Experts of a small language model: 9 layers, 2 picks a token.
Below are experts of layer 5 (counted from 0) of a mixture-of-experts language model. Rows are named router (the router's row for the expert), up (a neuron's input weights, with its number), down (a neuron's output weights, with its number) and show model dimensions 160-319. Each number is 128 + 32 x the weight over its row's rms, rounded and kept within 0 to 255.
After each expert's rows: a language model's description of what the expert responds to. This comes from a sample of Wikipedia text that the model never trained on.

# expert 5
router [118 197 118 109 107 141 108 161 149 142 109  88 110 134 115 149 136 147 169 138 147 126 108 167  44 154 153 126  98 124 143 139 167 110 123 124  60 143  77 133 129  81 149 130  99  87 119  84 128 157 117 144  93 147 108 179 157 171 167 125  93  42  90 171 136  64 182 156 128 111 132 190 103 143 149 180 129 137 120 156 101 119 114 157  67 107  72 137 146 134 140 117 136 169 128  62  60 107 143  88  96 118 112 132 166 105 125 149 167 133  76 131 100 124 116 114 116 118 113 142  91 164 168 150 120 117  75 130 136  90  56  92 149 157 128 114 165 131 103  96 152 118 131 144  62 136 227 141 184 143 164 197 105  72 160 169 172  97  72  89]
up4 [ 76 114 164  98 115 184  93 121 160 138 171 161 173  62  87 190 142 124 144  84 126  83 127  33 158 142 178  91 133  97 186 113  85 112 160 117  76 125  73 142 163 155 153 114  83 186 200 152 179 152 117 136 128 117 177  60 138 159  80 115 130 122 134  92 149  98 125 111 141  81 141 154 119 213 119 134 114 144 103 122 126 118  84 129 124 135 117  84 109  45 162 120 153 166 140 132 181 177 195 125 110 146 123  73 115 127 115 101  93 102  87 173 205 109 149 119 126 178 155 127  97  94 113  94 115 180  75 161 153 127 126  75 129 161 145 128 111 142 160 136 128  83 205 129 106 142 156  92 104 157  83 130 153 178  88 129 117 142  93  98]
down4 [161 126  97  80 124 115 187 146 153 159 104  99  91 171 209 153 203 107 163 153 160 154 105 143 131 157 132 169 156 128  80 130 139 117 142 129  44 147  92 120 114 176 119 140 148  92  98 139  75 119 121 167 108 106 112 143 176 101 136 107 100 128 118 156 129  80 165 147 107 143  86 139 150 106 154 124 103 144  57 151 124  93 162 163 148  75 109 141 147 165 102 148 144 140 114 136 119 125  89 164 110  98 136 164 112  90 103 166 134 167 141 124 160  97  74  58  83 104 108 141  92 133  94 177 162 142 131 110 156 162 162 180 102 101  89 175 118 150 126  38 167  95  66 156 138 150 122 128 148  95  99 122 157 132 141 143  99 127  87 134]
What it handles: Line breaks before headings. Line breaks before section headings or new infobox parts, and the == / === heading markers themselves, as in ==Storage==.

# expert 19
router [165 141 114 156 133 147 116 101 123  71 116  88 128 152 147  81 146 137 142 145 134  91  67 191  36 118 188 116 133 168 125 119 148 116 105 129 127 122  69  65 150 132 110  77 129  87  99 105 146 152 202 126 145 177  32 170 156 193 106 161 167  87 121 174 102  69 155  63 110 128 139 162 139 125 117 144 123 121 157 106 111  85 126 120  93  77  55 194 156  99 125 167 129 142 159 197 136 106  97 142 131 101 142 130 162  89 147 198 173 128  78 149  52  81 152 181 160 147 170  94 115 104 152  74 125 188 148 105 120 116 101 144 122 171 138 102 106 190  95 114 138 112 163 174 105 145 142 160 130 105  81 168  92  79 163 171  80 139 118 121]
up2 [149 130 116 145 122 123 105 146 161 109 136 145 107 144 185 166 148 133  90  85  81 118 110 119 169 157 154 141 158 133 127 124 111 140  61 131 142  98 112  87 137 152 149  31  94  75 173 138 182 181 109  76 196 103 132 168 136 168 153 103 149  95 130 163 192 114 111  86 157 146  64 100 139 188 147 158 132 117 131  63 115 128 179 141 117 147 114 157 161 148 128 127 149  98  96 130  70  93 122 165 153 138 147 183 167 117 145 115 133 131 112 130 165 132 128 144 150 178 139 139 110  23 122 159 156 177 139 135 104  94 185 108 155 182 156 110 180 153 101 174  84 110 118 126  81  91 125 151 119 158  88 137 118 103 150 134 149 125 108 126]
down2 [121 144 141 132 176 135 140 116 101  98  99 126 124 117 103 158 131  61  76 173 102 134 120 174 156  40 112 102  91 116 106 167 185 126 214 156  75 159 170 112 103 116 184 153 118 125 108 190  69 118  79 155 130 120 116  85  80 105 110 137 129 114  79 119 162  83 146 154  80  76 126 129 115 189 159 174 121  77  99 160 111 189  77 131 116 114 157 122 125 100 147 168 109 172 119 119 136 114 162 138 119 167  98 105 139 160 142  98 156 133 100  98 135 123 107  98  90  80 175  96 128 204 224 102  89 108 118  92 150 144  83 219 115 117 111 101 192  98 156 122 117 166 150 162 190 140 144 121 185 137 115 128 104  72 155 144 110  98  75 122]
What it handles: Table pipes and separators. Pipe characters ending table header rows, markdown separator rows like ---|---|, and header terms such as Pts, Total.

# expert 36
router [ 94 142  81  91 104 150 173 113  56  70 118 120 123  62 119 164 117 110 122 109 147 115 112 156  47 114 125 120 103 120 131 155 128 111 151 106 141 103 108 171 141  92  72 129 125 140  70 131 160 121 116 152 112 135 150 124 184 134  77 137 123 146  97 102  69  86 153  82 184 145 115 200 128 103 110 126 125 109  86 152  90  80 101 107 102 138  64 177 127 103  87  83 146 124 138 127  84  96 137  87  91  46 123 168 125  73 140 124 119 116 226 127 109 153 112 148 154  93 107 142 154 179 154 152 128 111 168 145 119  88 109 148 155 139 117 114 197  69 133 139 161 143 153 161  83  90 180  82 176 128 138 160 136  95 156 125 132 102 105 142]
up8 [126 139  98 129 166 155 133  56 115 177 120 123  61 149 154 128  68 133  73  98 142 127 207 131 141 128 144 183 135 163 155  87 181 136 109 104 143 117 125 125 127 133  57 136 119 181 156  77 133 126 146 117 122  80 144 159  95 123 163 109  65 136 127 132  84 157 153 167 151  80 150  86 148 151 125 110 146 128 174 167  88  99 151 158 153 112  63 122 171 114 117 126 101 172 146 178 150 140 113 166 123 118  88  94  65 117 105  50 138  54  91 200 126 131 133 152 148 137  93 131 111 137 126 120  64 139  86 121 144 116 176 182 148 133 164 114 115 167 139 127 159 148 143 117 102  66 127  91  77  84 127  92 117 147 136 152 126 155 121 155]
down8 [210 102 115  86 170 101 106  98 111 151 116 104  87 188 129 102 127 117 130 114 189 141 159  89 113 166  97 126 107 148  67 167  91 109 105 137 196 133 178  61 171  83 219 113 135  99 111 108 114  88 122  82 112 112  77 107  95 105 114 127 128 126  79 151 111 147 131 147 173 115 132  96 126 127 166 206 142  95 152  54 100 164 100 142 121  96 112  38 175 126 104 148 150 168 138 158 108 139 136 156 155  80 155 151  77 117 152  88  91 103 166  83 125 136 112 141  83 129 116 137 107 163 128 150 157  78 177 129 123 184  95 169 119 131 169 120  83 163 169 169 115 115 159 156 177 160 119 143 122 103 135 145 112 176  91 145 166 110  68  96]
What it handles: Closing punctuation, list labels. Closing parentheses and colons in lists and coordinates, like (c), Long (DMS), Maia:, plus articles and years with commas like 2017.

# expert 25
router [132 160 164 104 143 154 142 121  87 115  98 100 176 173  78 168 121  72  98 108 140 136  89 123  78 163 114 146 129 170 127  85  77 130 165 127 109 114 115 115 156  93 116 160 168 119  64  65 118 140 112 115 104 158 147 110 108 139 140  74 156 114 103 107 106 149  76 131 118 104 129 124 118 183 100 152 143 181 118 120 103 121 105 157  62 104  67 208 127 135 196 113 128 153  93 139  62  95 142 133 122 146 114 103 163 138 148  88 137 102 123 143 136 120 109 141  78  83 106 166  85 113 136 137 168 157 169 106 104  83  88 117 191 174 144 107 116 103 164  76 153  71 148 121 131 139 183 149 150 184 137 101  88 101 128 127 167 138 127 147]
up0 [110 118 107 113  95 104 175 129 128 138 144 127 143 124 168 140 104 142 123 115  47 119 100 155 172  64 124 110 162  90  90  88 159  82  57  90  79 137 153  95 130 130  51  73 192 132  76 153  68 112 134 130 115 131  81 167 137 175 123 126  88 116 169 138  78  99 125  93 160 134 161 122 166 132 102 139  61  98  54 102 144 197 174 148 133 146 133 125 158  98 163 155 122 115 157 134 118 125 174 149 100 126 162 159 178  92  99  97 112 124 153 144 142 142 117 152  95 152 120  64 183 111 111 128 139 186 181 121  59  92 116  65 167 139 166 101 191 113 162 131 136 129 175 128 165 127 135 122  85  99 123 172 141  66 123 146 118 141 124 212]
down0 [163  46 166 123 154  86 117 128  68  65 103 145 155 119 171 104 156 138 142 127 141 152 118 118 103  84 142 150 109 152 157 121 125  85 114 146 120 145 105 142 160 139 152  81  78 108 101 119 115 154 140 182  59 127  88 143 111 125 110 108  65  98 178 113 151 132 192 119 142 106 197 140 132 175 108 114 106  91  98 119 124  52  61  87 105 124 165 154 201  80  83 144 120 102 123 109 120 145 180 163  85 133 181  62 158 168 146 113 179 104  55 161 136  63 129 157 141 151 117 131 170 117 108 106 111  91 181 138 166 116 147 148 103 163  87  98 103  82 132 165 138 121  79  90 113 159  87  82 117 167  92 119 129 109 109 170 172  95 179 119]
What it handles: Election-table pipes, conjunctions. Table pipes in election result tables with votes, swing and party, plus contrast conjunctions like and, but, however, although.

# expert 12
router [114 158  77 119 101 155 169 123  63  86 126  98 111  63 114 186 138 111 135 123 165 117 127 128  49 123 156 103  94 120 124 132 135 104 145 119 122 100  96 182 130 106 115 138 129 151  88 145 152 141 131 154  97 120 152 136 156 153  79 144 121 133  95 114 122  50 161  94 215 162  91 206 130 138 102 133 125 109  97 124  94  91  94  91 102 117  61 179 118  82  98  70 129 142 143 107  84  99 145 106  83  52 125 148 117  68 142 134 110 117 201 151 102 189 142 139 144 145 105 165 136 166 157 156 142 110 202 145 136  76 128 153 146 123 131  96 157  97 136 119 162 133 135 194  86 135 169 109 175 122 125 155 152 100 151 112 143 111 112 139]
up4 [158 112 139 169 148  75 148 126 128 162 158 124 120  99 133 128 129 123 178 106 118 157 147 112  76 117 155 129  87 109 153 131  88 177 138  76 142 119 156 190 138  94 107 148 119 130 155 149 138 102  59 175 114 133 144 118 130 126  86 121 118 153 129  96 161 178  35 133 145 107 187 167 133 107 165  49 151 159  79 152 137  86 158 132 117  49 115  91 144 116 159  90 100 112 197 139  59 154 138 115 141 158 131 112 146 147 118 147 112 101 143 134 130 146 173  99 107 148  83 154  93 184  84  92 134 174  69 114 140 147 138  88 121 119 114 101 169 121 120 172 217 144 121 151  83 113 114 139 101 125 163 126  76 114 110  86 102 150 119 146]
down4 [139 101 124 137  65 160 108 176  74 157 142 157  90 151 100 136 145  96 106  82 169  90 143 126  50 137 173 130 175  86 135 122 108  38 104 126 150 152  89 123 103 101 115 131 125 141 141 141 134  98 162 163  86  94 108  62 102 111  71 135 110  89 151 156  76 150 119 111 215 124 127  99  98 107 134 108 156 148 156 122 109 146 138 136 105 172 113 161 137 176 133 151 122  56  95 114 138 175 140 130 194 121 103 147  96 105 143 128 116 138 140 138  71 163 120 103 119 100 111 115 137 112 124 152 119 118 206 152 121 104  81 109 124 145  81 133 155 143 185 186 113  79  86 101 126 116  94 130 161 113 234 110 122 114 157 136 111 201 130 177]
What it handles: Line breaks after sentences. Line breaks ending a paragraph or table row, especially after a period before a section heading, plus nouns like treatment, abuse, renovation.

# expert 18
router [ 62 150 113 158 157 167 115  97 163 146 149 103  90  89 124 156 131 132 159 161 120 125 134 130 134  84 112 144 116 111 176 136 130 191  55 152 116 144 150  97 141 154 133  93 163  45 103 134 132 137  65  75 144 172 120  98 130 110 127 111 117 109 127  74 153 155 140 116 106 143 104  81 153 117 135 130 101 128 116 137 140 128 149 169 168  85 221 149 138 178  85  77 156 107 149 131 112 126 113 176  88 156  97 146 155 120 121 138 107 117 149 129 106 122 114 114 109 151 135 120 100  97 121 116 172 145  40 164 126 113 146 177 105 147 121 146 125 146  97 131  76 128 141  99 220 129 169 112 109 120 100 141 132 104 112  68 173 104 115 119]
up0 [ 71 137 123 128  70 103 139 141 175 132  98 114 148 184 158 186 130 113 106 113 168 142  77 116 129 141 106 123 190 145 186 157 125 127 116  65 117  58 133 125 193 165 183 166 116 105 120 158 143 130 143 139 160 172 145 129 228  33 177 110 104 121 156 132 113  80 133 174 150 132 126 122 168 163 106 147  80  74 121 175 178 125  88 107 179 103 117  74 130 150 102  79  84 166 102 177 100 114 169 104 117 150 139 122 140 109 145 127 124 163 163 130 143 160 102 197 179 124 116 104  98  76  90 120  85 118 103 136  75 109 124 102 130 153 124 123 193 115 152  73 126 139 136  86 135 124  57 122  97 123 101 112  93  68 122 168 142 170 112 103]
down0 [ 75 132 110 112 167 128 145 134 130 131 117 125 165  94 119 140 118 149 135 105 133 138 127 144 152  86 121  89 173 174 101 171  76 128 147 105 147 135 114 188 194 140 104  92  55 157  95 139 137 109  99 180 100 121 114 198  97 148 107 109 146 130 125 150 119 130 135 160  99 130 140 166 156  74 131 115 166  93  96  85 107 145 100 174 167 173 125 133 141 168 128 138 161 147 152 136 159 143 129 207 158 104  85 131 173 183  73 103 136 131 172 121 136 105 193  91  98 120 146  97 137 178 151  85 134 152 126 134 146 139 104 138 101 127 120  86 110 125 110 116  75 162 135  89  73 118 142 108  99 157 103 126 142 139  76  39 140 149 195 157]
What it handles: Name word pieces. Mid-word letter pieces inside proper names, especially racing teams, drivers and foreign places, such as H-els-ingborg, Chevrolet, Toyota, Racing.

# expert 15
router [121 148 109 135 120 174 132 128  78  71 109 122 120 106 130 125 124 104 137 110 194 134 134 166  70 130 119 122 117 124 114 134 115 140 106  75 146 123 110 162 106 112 135 179 100 121  88 128 153 134 109 162 115 104 134 158 152 103  97 169  95  88 123 128 154  94 154  87 146 167 117 189 148 154 145 123 133 119 137 150 111  79 114 118  89 102 108 170 133 132 130 101 135 147 168 163  59  80 169 172 100  61 124 168 116  94 128 163 111 122 161 128  88 154 170 126 143  81  67 126 109 129 169 185 129  89 180 140 117  93  91 162 161 120 118 101  93 114 130 112 150 141 162 144 108 116 190 106 179 132 108 113 139  86 172 133 126 151  81 122]
up2 [164 101 114 151 192 142 186 122 138 150 199  97 170 104 127 135 135 128 165 138 116 127 115 122 112 113 119 142 135  94 133 134 139 158 144 158 179 118 137 113  97 102 136 133 129 176 118 133 170 121 123 103 142 162  94 178 140 163 133 146 171 125  89 116 184 138 148 185  98 102 137  95  53 125 101  28 175 105 133 104 102  86 156 120 112 167 168  23  63 182 132 124 134 135 119 182  83  87  76  87  95 154 122  41 142 159 103 137 108 107 170 169  99  85 175 118 167 140  98 106 111  68 144 112 112 172 154 129 151  89  95 160 165  91 139 118  54 101 189 123 183  88 140 113 138  52 169 168  69 143 130 107 109 124 111  73 139  98 144 104]
down2 [124 120 145 169 137 128 136  89 133 160 133 142 197 125 113 160 128 108 116 127 145 160  83  55  92 152 179 165  70 133 144  88 101 137  96  91 123 110 102 147  86 111 120 213 123 132 145 133 117  82 152 147 127 164  98 134 126 132  77 118 179 179 126 112 202 109 102  98 117 215 135 125  71 120  94 121  68 145 175 130 147 184  74 156 173 131 129  92 119 145 153  45 113 142 129 177 148 124 111 159 152 147 183  53 168 116 160 166 137 167 140 171 145 121 162  55  92 136 153 133 178  97 183 134 171 144  82 148  95 100 139 149 113 137  83  77  91 103  92 103 181 101 115 137 125  93 118 102 150  88 128 133 108 198 106 126 176 133 186 116]
What it handles: Adverbs and open parentheses. Adverbs and -ly endings such as again, not, quickly, never, instead, approximately, plus opening parentheses in running prose.